From a checkpoint of a small mixture-of-experts model trained on Wikipedia.
Size: 13 layers, width 448, vocabulary 41965, 202M parameters.
Experts: 192 squared ReLU neurons an expert, 3 picks a token, a sigmoid router.
Training: a variant of Muon for the experts, 957M tokens, 7300 steps.
Below are experts of layer 4 (counted from 0) of a mixture-of-experts language model. Rows are named router (the router's row for the expert), down (a neuron's output weights, with its number) and show model dimensions 384-415. Each number is 128 + 32 x the weight over its row's rms, rounded and kept within 0 to 255. Numbers have three digits each.
After each expert's rows: "raises" lists some tokens whose logits its average output raises strongly, later layers aside. This comes from a sample of Wikipedia text that the model never trained on.

# expert 77
router:161153138144109063172096162142162062097107143137090096134185124179130152094121132134116156089141
down0:088126115138145141086092152133107142150127113071180086162178146110158133140105088137107127135152
down1:136154108190157099081126117080163096143091090083107111139153066170141108099135110117108171170153
down2:088144096087124160164104162062133105138148110156192013168181084184145112157091084125174144160123
down3:045090180154089113113150124115145122148111159126081116122134109157116174142117135141158137153095
down4:170147107103118189154109160187107199174163078123181166153187108071149145130132228123179136163164
down5:150135163123195041165177114161165162088157080141180101203171156079152111124119174162164160079143
down6:118082113128083150172126102152137127149172084115163127227167156069114105118125181156169128113089
down7:132164078158104139165172153126174154106136117149114202114192085129153097138098140098079096129165
down8:145069155134143103168165166183121140189121130123145135192131138140085175127131096111141190154087
down9:090113122168129200108173121117140100166144140198136128129099077106170133153121160075182170072175
down10:138134113116115096119125101128167080133180112126142137184144125095135148158125098143049133165138
down11:166148141070082118169144176139174178127145100151102124108201145140197159104094102144155123139099
down12:233134132194140145118097147110085151204093111120100224146139075160151107143168156099100082124067
down13:135153066087128073122150112095168141084120112128141096094119116110109127118161139136116124126081
down14:148141143120132129178109155168101145128101144157149134148124167140180131145089167179124100147132
down15:179073135099193161075090112152113100139082108139103133081162185097141106052132150108138122170165
down16:063151095091150135118164109175079101143092108156166104115141140103177057120102109043087112094127
down17:121116089106103121119169133145122093104113143105110137153097095129100068108151112133142128123149
down18:093144083058115150143147118123111149177164184128195165165133149172142077149137114132115141113069
down19:122116096086125170165163125087140136175182164081134099138150104136136157137128108086166134107121
down20:089101126175167109164154120129085116095100123118111140115159124148169090154168138155159173147153
down21:160160145154203161159051111153119100145063125140102116130107093119079079112085153132123106114124
down22:151122121104126196122150156080159121146150137090155117151168163167134151078083091094083104110116
down23:132109144119164103217166154090141170074141119080120118143168109103129011046221106111122094127117
down24:108118090117114069125111084125098126161114069115148126096184132138124140063073138111174103139125
down25:108149132145122136114198169158089118155109108124200166143177164069119099078103124153139081084135
down26:141137110080147166053136136113114156125173070140143135150147146145107136138101153106107128120132
down27:189108138120168089164107131060119148105142049092087098130197141137190186101159084144117086114169
raises: "at", " stations", " ", " MP"

# expert 59
router:170152138157110068168093167136169063098106150141085098135184128174125160101112133138114156091136
down0:070180159125134144139177123102162186134120105114117178128098131143132162104142123135146120136166
down1:123093090130101082123093118133104159173188118126131128142125113091139110117164136162135122121145
down2:180117155075161100092119130134135118134060108136112129151103171060147102114105078088087131125108
down3:197140140086195091135128097178141069126113134170122137173111075133160147124106109106168148071103
down4:110148134161058123171169117191103122174107098157167169070111177140157208065098139107138162136153
down5:126125081159126125137060113140187115123096161075142118120097095075094081162107122194152066156089
down6:143107167141119076080118101121161138162180119157110143097137141196121135115117099141138116129106
down7:149110089126105094082113117173127098109172135089143131111132118166140142107149105084138133131120
down8:076094140137160086119124142176126120114107101122178152182077131168136157185128094118105078104171
down9:132090094156080100126131143115043175092100162158132147136073176152152145143143128105146126124107
down10:120123112101100113123085152127109110113127159147068159122063118134077167140136096140211127124101
down11:145132081161136108189119143103174168069125060145228189123110085169200144123151125143133172095168
down12:108137166168129145106124084099119163176086090144097087074193120168061148119127136060102124092130
down13:062125098115147168117134133098093116127121110130091148131135130123106162148141113090155131073127
down14:178199138109177127139166140136113112136116135068156153144087117088129106131058146155175156104145
down15:098099150139106114073126114121214100168129144148132072136124181139152121118093102147125141068055
down16:136125140176101101088160111170178112131169139086182144106160116145101154133167146087115115142111
down17:158113131160156093164118135077126121065115144104152158086192057132108123139143168122116067140074
down18:161212148078146096130091119192103093143117087122166150138122120203132121101126145094110132138134
down19:158129125136080186178139149088104093131164124184106089178139097150114140105078131127110117119129
down20:106111090146172120093139094104156104148184149155125139144182123160104107125147095144164187079118
down21:079166121143129076154155108101154150109092098125146128144096166171157082125169098084114186101098
down22:147090056137151079140082136105120168130123063165143134168153155128138127135120108182086113110163
down23:125132139175082105143145117084105108133159128089116119099103098145161102155142201088147058143060
down24:087140103140132110126137091117123112143168077139153130124129165108116160161113212117107093152124
down25:148145161146167199085064149097102057136140137061186131124120166173136093125111026128050135169165
down26:177124089122152123115116157097138112155137176143101111158095124094161145156196082151139132072072
down27:068109101146129140169118140064138130131147125132156078132181093145141188152119104138113128178161
raises: ":", "shire", "'s", "ens", "ened", "-born"

# expert 37
router:159152175153082096159107166135160089104110151143093105116166127158145153096122169132096155096157
down0:151119135077148116098089110115106132100154151159162094186153164100107139073138138110152118046086
down1:127112095135132131141151141171104083085115151139152133167167137084147143074096114211121104086133
down2:133124151138117117099117137151116086066154143141118119163122125173162100059088074101139144178120
down3:099072089151168104101151135103146184083152099113197156142073086184124117112146159188106172154195
down4:114106150178149112118106126100093143166084107124118099193079108134124116125089119103110195080142
down5:156126202105093097095152164155098120090151115124143121132112161064138115163103139144118146135150
down6:103136076156150196143137170108163158177145154162162046101135126101121142105174169132172176123159
down7:140100103139153202130111156155133120119099146142169081164101153133115112120153164129119106181141
down8:104085160138137101128128109081103170163123087089096109119177118098153189151136173070124100098161
down9:108194132150186143143162103128139109124104156123101087140140110151122144101168125115197082086119
down10:178067146113120130208122152113146149065155091131091123129156144162119129143146149121118116122153
down11:188124104114167045107083090147056129087141175125090120136145137151099151122127062086100081114117
down12:131128028135124121146156134104135083076162167073147158112124143110087154135125140179128124115142
down13:124125092138211149137154126080162084145119123122120154194151198151131137080080058157086141156146
down14:173121136063133126092107144130081120076157155129126144134104148084173098172170146098084138161166
down15:127175124121142161134140137185177122119152115092110109132096159152217109103137121180191146048198
down16:134111139140098113104141116174082104124157140099047162132201104103163147134098100144096141131152
down17:125120168140050145091103150134126130165134161051177164119098138180148100150105124113110138165137
down18:149210129100060122105122076118107119104112166109174051142097073136124153105129087123128125101140
down19:116108171057097152121155101080119128104098147107072092157145077131151132065129140150146123109093
down20:099159094084100087130132133060168109195148165123144170097125188139092133128101065119119132105114
down21:084152085144076122093140087132115116106064116133140153123100098131144147117174183186131163162117
down22:086130164107121056180143162171182181122088080128117113163165072155093154109097140101094109088107
down23:086112166159170172138164132144177156157128093107111154150082113132120137064185112146137124108135
down24:139131105120082136128140086119099112145137129114154125100163133154121082109139216131144136179123
down25:124153110064103140155134141121186120201133121160135152110162078161153119098134080110140139072157
down26:115121110140150156163094154173125085120098123178153178098098116121149180144175108128174155104170
down27:145114140153127146190166131132120104148188127120068101115115076056169158154108108118175111168092
raises: " than", "ature", "ison"

# expert 46
router:156154139149090078158091158145176090103088157152096091128169142170158171110117160144091173086172
down0:157105115196098068113086068089106064224071100128110181134079115123130202117094105128206115145067
down1:111143107150147145109110102133127118110115164114150156092138210180169108094164114154087155106094
down2:095117141162115165128138133095159151165183149158114110136133194100147177045141141168159156147114
down3:170105091115077074112147100139176137153142140104070136137142120048083070138161164119128099119068
down4:173097153155144094150051132110170106197157139063123155142134198146122177136119150126158058154193
down5:129159130179158127164102111122122122123160134148148102106162108092150123157161070113104162143109
down6:145147172110127121120158128115145115095177187073088146195155081139120115115151166116082093108168
down7:135124149162084129117183197105163128150161121147171170120129115122140135133159103088110109126157
down8:165113162120203064209136145115136112131126122108153096063112123161104102121158172124112139090093
down9:090098150155147130109127115124111088085122143102099162161107098123110119151162187103124062132100
down10:087182109078127164122153113105163135100126149104074084167120109147130068115107134072115132099192
down11:125097126095110108071105121136151065078089094124149147120186078126162155149139151179137106144131
down12:169133202104114161084126182099153140150128093124149187060118109089118135099160117161066193167099
down13:165146094125129134130157104104080106163125116127132172099190063106071105128052110170159167161127
down14:141086135077170117062150151152168107110138150125110130115119137138120112082119132169104107118116
down15:108113116146101132083125138176090147149177126097150083074147069110096055109059179109128084155191
down16:089190099114100097131097061087122115161152149168064108193165104128171161139089173104119108119116
down17:164123066156132168148098099127117109122203167162158165190147148104134092104056162139155141089135
down18:095113145193119168116121174080109163076148161122200146169162086115166107144105139186112102126119
down19:151113102117121107160102116187147110107123142147122126201178165135124099116121128076082098143114
down20:136135144127091130106127142128143060113084080121155164177131182120167099118126168156154142106135
down21:126150116078066101157139112112080218110214113095105075147108109102132093120101168112125161168175
down22:116115088082168182140127166168149084119137205085104163109131172128100135089099134162097124128145
down23:158110130108125066109091144074105066132127200150143147115125096196112123151142130118217098142124
down24:137106167080107170114156158093108107134174076124197138137135112126175090139153180124185112125160
down25:094118098108158139132116169111143095143155098141146115121143143098126142123127202150099073159204
down26:142142142145124195143126109171114158141119102065130095098096118158171116136109153121082121080193
down27:072127111182152095085140133116161087127101132090061026186123130094147111123114116119073124167140
raises: "all", "ance", "170", "act", "ives"

# expert 67
router:165160137152113061171093159138168052098098146145087094136194126178133148101113123134113144085143
down0:107156136160121167107169151134112122205092111129100107124100122102151133113117133125144099168111
down1:060110134166115100111095163135106116187141114102101159097169120112100134094153162152145105105126
down2:141089119122131073119120120102108099106120112095100150116113111111197144140167133193105160171121
down3:112110091120137088122132092101077099146143142109134101102113105141167121131148163111120141076085
down4:160105098138097105095174181126110104159122100143152120148134098144119186131099141148144138081196
down5:139163080111123055120180116140119091133049099128179122157168108147126130102136178151056121167081
down6:110093163129105101118139071150162153137114089124079137150107170157061145133083156069104159153087
down7:135141144121157151152158149178098226136129150095153144134118129163137119071102182099114115174169
down8:108127146135099135101174103049122149128110117156112191140108152093132101111147156089083141091095
down9:164073150138105103079100188151148101150156128103242175081157176144128100179155110143154140167089
down10:171186118079162123093149191185153134158143166165149194146072098100076142137138086116038154145182
down11:165165172136123076089147123062123164106105146107155121133123120139204153116131166116169094208100
down12:092138110073102154143172119119163114086091121118169106134128089067144149114161138091117135119106
down13:077118110107094154183106103101164071112064138142131122132077105118133185177131105174092132104159
down14:098121167157171122139104126077151113116090090125119083125165103084086117066063168141086075116143
down15:114132123142112124167137166183095069132074098047119128144174165155170139136063127149106069140163
down16:124118169141135154140136137161095078114131124152103125127178136181120100149134120133089067201110
down17:210131137164084110123209082121128095139123115128103126102162115130181155119141114109151079107073
down18:090122097088126127137116135148123167148186125104188144162114145127138096122120089117176164107103
down19:173110156116097089140105144147059146156133098128137100134140174050091084096098103139098126101125
down20:125118113141110140106104164083187070129130051093143099138137137151123093134140120131061118165103
down21:099142093133142119117126144098175123107115121137125091100162105038152098116125111196078153127101
down22:094095170156085100122112108125088132108133123098085160134139188161134151142103136151184125174091
down23:167094165121115190180063107064150131179132106141129141111168091124127160089121170196224111128107
down24:148137121129149139126132149148152119172185153112102132145122125116088063111144132119172125100102
down25:157096159159138174109080103144168114105195102165121070197096148131138108151215101127123103121162
down26:184175110159122109139100083185115180081121129218094117093195078109142130111183132138082116134102
down27:129127091113164130162125126131070118112093175130120097112112092160145165069106062077141104091129
raises: "Gls", " Goals", " Report", " table", " professor", "shire"

# expert 72
router:165166134153104062157093168136172044097101146140079092132194132173136157091125127137119154099137
down0:114142121115129153116155117161097143107111122122136157185081164082162153143132115121196128111086
down1:080100096152121163226089165134112138105140177113118076185167106124166139162144154079159135116113
down2:254093154100121116102119090146134116136162136166164154084103143123073124132121142109123136127138
down3:144110135150131128165114061123114116154225104089061116084116106132116127098134099121102143102121
down4:107139149122198152122189168093147132142108136148086118148110125073177126171123127100127117111143
down5:089130153190194092136109138106082134145182135201124154168129169088148097099138151145166181082112
down6:156108136132124148076090173092143096094084167119127137094125145182132184075103139162105129111170
down7:058151153122129109164159156141171063167149158116144089147169090115116110140123125112122064108091
down8:082161101069120119144110154069141153114137152076121088119096110080149096180122161156174131147156
down9:179092112120111130180134055057118089156115105141140125081119157123074099065091132101106106046073
down10:081089123149122137139181124088083138125110173070132153097135166147106095115059099125144124142123
down11:127156080094138145095130148139141094046175088163162156121113141057088137151087106027169139086051
down12:166169115170097122210201102094100115068138149116154182114099110128125133118213119146116175150154
down13:079165100178162111101174192153143082119143159195156120097157130076115092115144133117097149189111
down14:116135152180133151143115129145144127142131122107085176123118156136116120159115127145065078108146
down15:173142158119170082118114171123106111119174134145144068109161109131129163162135121155130104083124
down16:101135159119109115156092129169150107062139134124116137086186151169192169120135105103171137107063
down17:089106063149101110188146095071196073139163104136164051161199111142140108112100099113125130113151
down18:103136104149142133172119180158162157155136105124125146087122092138130072123110094065135161116112
down19:135183131115134106181100143080145084073099112090191093126171151130142099103052123127133202063189
down20:103151114168067159106171122111115126090146126162100147134192110162102156119137173122125124083144
down21:113099159124133119078118102095078172130149085142170078147108065206118096164095093123141134136129
down22:081069105153108033125122134095129113158095117096043150055136187110143139161160118104127122144109
down23:055124112077069068078161061159173117139116157149145137118132129083175119054180140104150120143127
down24:126170112108099158152136149156127147092141127152104093129147068093111184086100094087130171082097
down25:127068111101090122158176120127108090134173097098190152121101139090101125100128128098136109141140
down26:125134146110076125212055131116132141130208097128102102186174182130138115153109111144115119081051
down27:099152135125155033057124108141084142145094120135175155122162125122110168144114121153107129147151
raises: "ber", "ulu", "sson", "fer"

# expert 57
router:163156133144110075163094158141173065096105141138093098128189127167137151106115126136117148091151
down0:112138066098152109069092160079172116191176140184050104124141177124165113076142137153109063129107
down1:130174109102107097091166117107133095147128133162146110173089128139098059147133124116130094101118
down2:077165173176134117101107138161072122084125113096112125080157112163124118137121125130135177136131
down3:166076146114111177192112086161112090144119095142181138121075183149139135154074117137147146104160
down4:118109035132113149098110141122130140135098109104078072144106160074128123098062192170114088173117
down5:167092122104102092200108052144102064234120117082133115139114177146107188078116102087227140116143
down6:169172174082141100126127150163137151160144134118106144173188143043165128136118150156138102147135
down7:136178094141101082085123150208145130060128139097136137085089143117198133119089094183180137184089
down8:112093171106122152116087144151138117191127161087164180170125219148177129052167116111156119185158
down9:147175131183138155160146125130165139117103088186158061138193124120098142150122084110146138123162
down10:146045097168157138164168089097101179148080170131073131145102133121087169116102148129105155113150
down11:122117142139095119135098154177075124165203118123126080104201116138133078115135132121155097159155
down12:103138112142120098077082131097188102097148141151147165108115071120120162104187139184103122157160
down13:113094108066112113140143168162148130101166100145174103073187148151186130198105124172191192098118
down14:040152125167091117070160104147129092140141128181152147164156146132202097155070144153100079066098
down15:163119183111168122178127114102129094043153066122206164171177145101101187109104131160171142131125
down16:100150125136139149168139154130106085096170138160116144143168143157082148158085161150148119092113
down17:070121135125133110079152183097093152117107087179085134101156113123144147127142119168147146120126
down18:128129097139106143062149116138118127128120168090111124112098120147159129065074117158171159119166
down19:114131059144119166140107131126128131137150095119078200112116152133147128114058166134175142136227
down20:131140143093151102114100135132123077093114122108129089138045131124111171145160126082056137148071
down21:073135149139096090164089134098098038129151136122134114058071084084134170138081155150136119167143
down22:160156150134140130075123129150122151089054125094039106152107113073103166094147136092135089027092
down23:117087125121139152139095171075130155095121068105142138121185189182064191114055147083142111141152
down24:134157147134123138167103112173086150178114073141154111101137119150203093146138149155137152093179
down25:099154076088141117117114173128121118171105158140151097108178093150086044097137136172136101154113
down26:132138090126154085176129112086136129157109111106126124140125108189119126085149156133133107067106
down27:169117125120140117126173133130145125135113123109122119111116121088131073122050098145133082081121
raises: "ful", "'", "ously", " consisting"

# expert 50
router:161155140153104074161087155144168073092097156145092096122183128177137167092118142141101163083149
down0:143122154171110115110050099191220069079118140157152150131119078158100166157110091089128103105157
down1:151164113135111075053144101159082157108110089112066146129157117188131126150119186127081132154056
down2:116136116203142122142058112209101161158139122113161104127167125096139068084149097140074110142088
down3:128126110113107125152067132147139126136153156086172112139119165107177103115158122071172125159122
down4:120151142124122125149142128088132165089131122128129142195127112122123107103157134157087146162201
down5:132076115126126058039110186197114121155146177153065124160149136101133139085090091110154116132119
down6:123125152136089116207150101118137121160116089118070110132135123188148137124138167134164097123149
down7:130121202109082134115114118143091098146096125132059126069152114134155114099089181108117104166162
down8:088163110094102149046056127148143176135082178130153164137087088099071129104156148090193173121130
down9:091181118146099149076085125108110114134156132132136098134132077113128081064119123156124138180111
down10:157163113137107075073135119153091076080135175184100157131141167105103118100132174127086090125120
down11:134124145152151158078099112114136111149137130108127100217152114168074136167108144164094148085195
down12:089115135086065104063147107160081105147176116100162115172155087109126096030182094092072175140147
down13:142068187175180112107165070149101181138114174174128044106141147116073096127150119073106097189099
down14:129105124146206066063098092116119148117198143121127130083123101121170169154193067098144113152133
down15:122141141141165153174165199144121162122112139162158194160140138115129114141175113138146158151104
down16:128149094141145175137090138127142156132147098123161125195183160127129117061114160179148125124163
down17:155151137144127107133187105139126115154165142157133100148136184100187144099098104095120164117172
down18:094147093141132110137176138140135150073096113085156063130106128057133114134135107091131145148207
down19:080099205123044115117174171084145103126149121158138104083090198063175110115174182140133117140117
down20:135146164094124118118140147135102154122167127147128160163131138165130144100073183149155157143086
down21:083169064134150148104106161120116110157118162124100186172122103088113096171191144131089097166145
down22:133154144174148101065142133199061094177047117178138171076164169139118164086066076149167141119140
down23:194137145174147090125113162113137086106143161090144152156120158167143127210111116110127134152089
down24:121208119139162152075123088164125119181144162058151127126102126060186172113158123076127151143116
down25:142130097144154132173178120170139072138160163139159119134050123121070126157152073123115136103146
down26:136124138065099183117145161137212061083153129184092138161164131134161146130113102067144149145145
down27:118169174107127140076138145111136109127151135142114206158122133122154101122147117161128140105136
raises: "″W", "ables", "-y", "-and"

# expert 76
router:164150135149114051165097161141167066096103149146089097137181125177132158103118133134119152098144
down0:163150124136184135124100089136163101094103106106133082154078107167150132191157166127086124145120
down1:137121172131148095149109156114067108149062166138119180076065119100080121125158087100169118125086
down2:112172149135135064150121069112139099141147138133139123094058128087142135126127121139144157101101
down3:086149136117101104104161130097100158178096069124123170122151115097163130093104123090042178119088
down4:128161173178113121145155088103129131143065118151142160096156096114129089114115133100117150182034
down5:157093133085124152173192187142148171150120043105133108117126192174139212154109085100134080167124
down6:149137115158117073182154125166161133064145142122137213179141132128089109182081094150114164135147
down7:181143101130093090134151130166153143125159076158168112120134171129127136112101112119105121129118
down8:075087119121172075163136147195134123109096128112108096142088161089157118080102130166098118159118
down9:102101104157116055185120124103076088134085125130122143143154117119163100095103156151162117077067
down10:120174099139117140145112101111134136068169146110081149180111110094116129085065144135174072098101
down11:145081145185116166131114145138090150049126129186157172186200130126164156176096152166088129113121
down12:151137070133049183072102086069137111184176090150137157142145141151137099168111042125171135087072
down13:088154126127139148124122107140137154180131113102166136113097095070137168175102082191164196125108
down14:112159106087190148125086154099149111100091143111086170167166111109146132156097179164128111127179
down15:149158174167115138165139126117091140152162129114126143165125155112159153091128139103100106184131
down16:146146136216146093219194154103111123141097116140147132089113150156152177125112149170128117114116
down17:146130148152137114090129103124095101167153147053107106091157115096160141120159136125092107082157
down18:121150152159083107060170116080103172091128147146076097140174139100078171099114067125092159144115
down19:144132129120137140116092144121057085079101087134093163177126089106154145153133088103089094059086
down20:129091092136099128131088067167144113084139112100187161158139082113137067145127144146161061139105
down21:134128110153145141168150139145119116107063189105115135088155162061116132152082113151133116099071
down22:101080057120134150117138111120164137110195132107134136110185122116113078147121094194044115223163
down23:064127117181082140130100179103109099035159131117088104129097125118100117150153081077091099150101
down24:132123141100100097190136080171138120122164108088128144119109168079138102143086105083152130086159
down25:187042159146121139155080137124168124166093102073123086115098106143108210073124087157143171142122
down26:190110183101107125096087119097124134176190161130166139113142138102098078075181148131126111172113
down27:099134134055133161089178158134121079118106113186080094080132101159122157115091111155158144113160
raises: "==\n\n", "===", "ines"

# expert 66
router:161158132153109052169093156141164059102099145149084094135193128181138161097115130132117154092143
down0:134100136126125123150100179148125074118150050123097136142090106151127099112086135148155109088127
down1:130119158101150132103120141171108142140080149083100054114119106118121100105122095110107093098114
down2:119080146120105140153066106154137121106084121142197110138193201175162179134054147135132081152164
down3:125141118173099092073119154127094123169106139098126083100139212076122116121157088184192173127157
down4:117162163169149091116153151101167118104092129143088050065083156051122151164152157067124136103019
down5:072105174114071158093098103134117054075152109145054099160101148076170115111128122157105095063147
down6:136154104109113147093125170150162160057108140108163085122111120101097118182081107149116164095096
down7:134134102155155167124108122132128161125194142166186094133119154147088135098100085133088089147141
down8:174138121111084100113139147064135151173119113126126185139138110185122148136142118146090091111083
down9:182108086136118114139084069129115138109063154128145188158173074027111163115115165153121132077164
down10:162132199121121116121138112192099096115163154107099122132113107112096125213113153140120171076131
down11:135164160110093133098134128160177108141043152150148161139128170116137151163101111101091158157126
down12:119132120135131122163104115081102124169121111123084121093098141175147110072102143110131052179142
down13:147127118150101137111115127107108097082105096176098129130074141087163141120174081128138131116109
down14:096067151104050175151111184158125155150093103113141107129127103108128110091046126160094145141102
down15:149073189158184132153135144163166092118188118118107142157113086130052188177148080148148083216120
down16:113119142159143124175110103118112103082145071086172086187002131151134114179162137119177148127151
down17:091090074112184111144157170133153139188131111135113139108186146089132135142112114103128172141090
down18:177159143175151121112088120151119143103140116214109094136184137089141153195137154090197104121133
down19:127109135128098061124158167150106148148132127170168086155125158139101161109153111120174145137110
down20:139117091074126123106128110156141163185093146165105171144083130076112145108093157148171113129139
down21:148156085145116091116136084126138161064105154196152158173174183116129152117144112103110106122135
down22:104132134163126150164124077121146124110157111137120117133100157098066131169074112195118173136119
down23:113102083137135171182080147168107129123177153175113079111094150182158143154120155171149144122059
down24:163129115077122128162112060129140174148108099100162156181159115121078138125119116089107165069159
down25:131114157118169133118113193154149140096139093138151129118118097120085116159123067099119119096091
down26:148122104106151145084126176108128162084075095101122126079121079077122136165143140105148139149152
down27:102151158128085141150086183174108207081163091135143122110138132129100142134112195140106132116119
raises: "a", "a's", " other"

# expert 68
router:165151142150107061164102157135169063102101149145085100127186127177132159108119125134112153098139
down0:147116109154151116162116113122084119152070135140116098129128141064151122066120134204157137074189
down1:161116148121135135126093108124097080140158166123103141168121148146134090169173120128126080148096
down2:112161123085137107134136171146255098146085159120101072185114153092138072161142122118151150134104
down3:161131174168079148088107117164166147161072133171160134119175104112177089101135194153108148120127
down4:081114173161139083177192153141134143095091099112124087164163104151153072172153092159074034105147
down5:130106134098100160149173131090143143161133101122095154179108140097090092051161088095185066086145
down6:109050212153152120119059119090148158171077169148179168107086169117134144122100121193152147160117
down7:188159112119105146143050155073092144166098106060165143148144147079105110037181139087130155160066
down8:186112148038125159113137191136137134110180179107077106077159157137082115073149123143108145103092
down9:127130140180150105115176115195105144164126179156111052143144136177129154117134113149089098143113
down10:113128132178178149117145172126065122114149150146089103120165096087112117108194143179109165139157
down11:152138112105140179116095099155107091096093156115186119107055142125113083167118104131095119147107
down12:154133145156084128083103116115110199147157116170190076126106166167125150140136125142171072126180
down13:155117134176085126110119149159069106119111108148163124105051118114120070137162106100171122104122
down14:087166098124144138091149162123102062161096127132180071123154128180154157148142132148138144130149
down15:116131135151155110120045151143130135196150116134140158120139130133131173115132170122147157098127
down16:141167131126128121159109161094149159103088066169151163142189153147122160144109106131121101096121
down17:121106179181154065106159136100105143100180097086142087132130135107141127176146161076143083043137
down18:093138143074127108123123202103195133160143180131102125133142109157126085121125113171165107089194
down19:112098091066115091099142104145167133105146116121160156128144145101144108098065141150096191170067
down20:099095204097154136129113123115114135151137143112130185090168051131153140160157153144135092092147
down21:108132108184100176107108176069130129201089174161201080065095158165144167128060161081105138134137
down22:107099142119101133147204125141114171095146099068120118127118180152121112039144108160148099103066
down23:139112178122121107129140106116105157076082137160147089112111134106115135109069113116131112154120
down24:117121102129204143102177143099139086120083086152191167118130152141121150165131109159120132088152
down25:084144121176133136098157123084108142106148151157153193100098118219131140076097138147205128176105
down26:108062113093115176190103084111149110185112114178109134089122160092104107121092137119145128171153
down27:126192100151079091176156212083147118097071148143125140192129148119113125121169150111130096088112
raises: "ty", "ton", "000"

# expert 71
router:165157138154105058175101161136163067099102150142082096132196119179132152100113124131120151099143
down0:171140128165157104105102096123087125138128122135142091122173122181100113106156113150076150069156
down1:150111056107178081159153099164136105164165140139096107085119090107145155117077125091105168047183
down2:173074111084130125182166146074193152132159139137083169149117161134070159095125113138166088072140
down3:177070208113126148173078166069118174101103085096077144132096136111061171127093144084111089152150
down4:110141078147116147177120101151201086098120101114095083182146154100167087055183080105090071111181
down5:126102125154117168064106151107189124122126083155078172119138098115110132118140106131088120102129
down6:177166152156178132110125123130163128078068168151155158126166138206180103150150164083130129158116
down7:137163107113143149137136157091141103094120107111079143082161109038127114142135140127187145080145
down8:149145186175134148102121177126122150089149125106122136159129138126072114056119082107175113087096
down9:136148109124148115162113071121152145110161113086091131170065103102139124145172123117109138170109
down10:193089026135099155119162157109137206132138145141126100142133053100184128168195096176156162157139
down11:110126088099149148153133144127089096128187072124077158147118166159151173109124136150191134165104
down12:101149131113104146129219152124117054117164098139089137169074119145118152091078116169083112125137
down13:092083140172124106132164122175160140107095194108139131140112118108084164156120159147116124143180
down14:115050141179111152135198143127149106120150147070103110130151099132110151142138131115146107122150
down15:117088171126164061185130110147107185196133158118085077122111103159131155194073145146121145110131
down16:113114112114104086119109133129158097031132133077033147115158120173133115109117077131105176134093
down17:178158118154142191138162170126175139144131159140105097099119119152119150128122106106098158108118
down18:062176080183145132134141093178131091135120103123143120110127088120177159119054152153096125119174
down19:140135101095123128080109161054142188142101114151124172117214156155137122178123133155146128113083
down20:114158119144119123082128068107172110137169190131143228159125105147106148104178156116181149065085
down21:097112139141095125122055119099191131084190094104193116135162151180106128126102136154138220090141
down22:149116107147199100113142104123059135107086123156099139100139102119119156088122110152068185134131
down23:184161172110109102153142139147172119107070073123075137112145121101179126117110129100138115156071
down24:148114123079149091080139137144128055135187143132103128075084136155125167144139138152129082164047
down25:125070126137106181097158098191122119139130131158137103219105131152102160148140072149103115086162
down26:136112093118094135151125159095151147128116082083097066117177098107079188173117086124137120103154
down27:176167171133149114168142120146103122126136143151148143086158081062129158065085161120110121148139
raises: "hip", "hart", "igan", "ally", "house", "ily"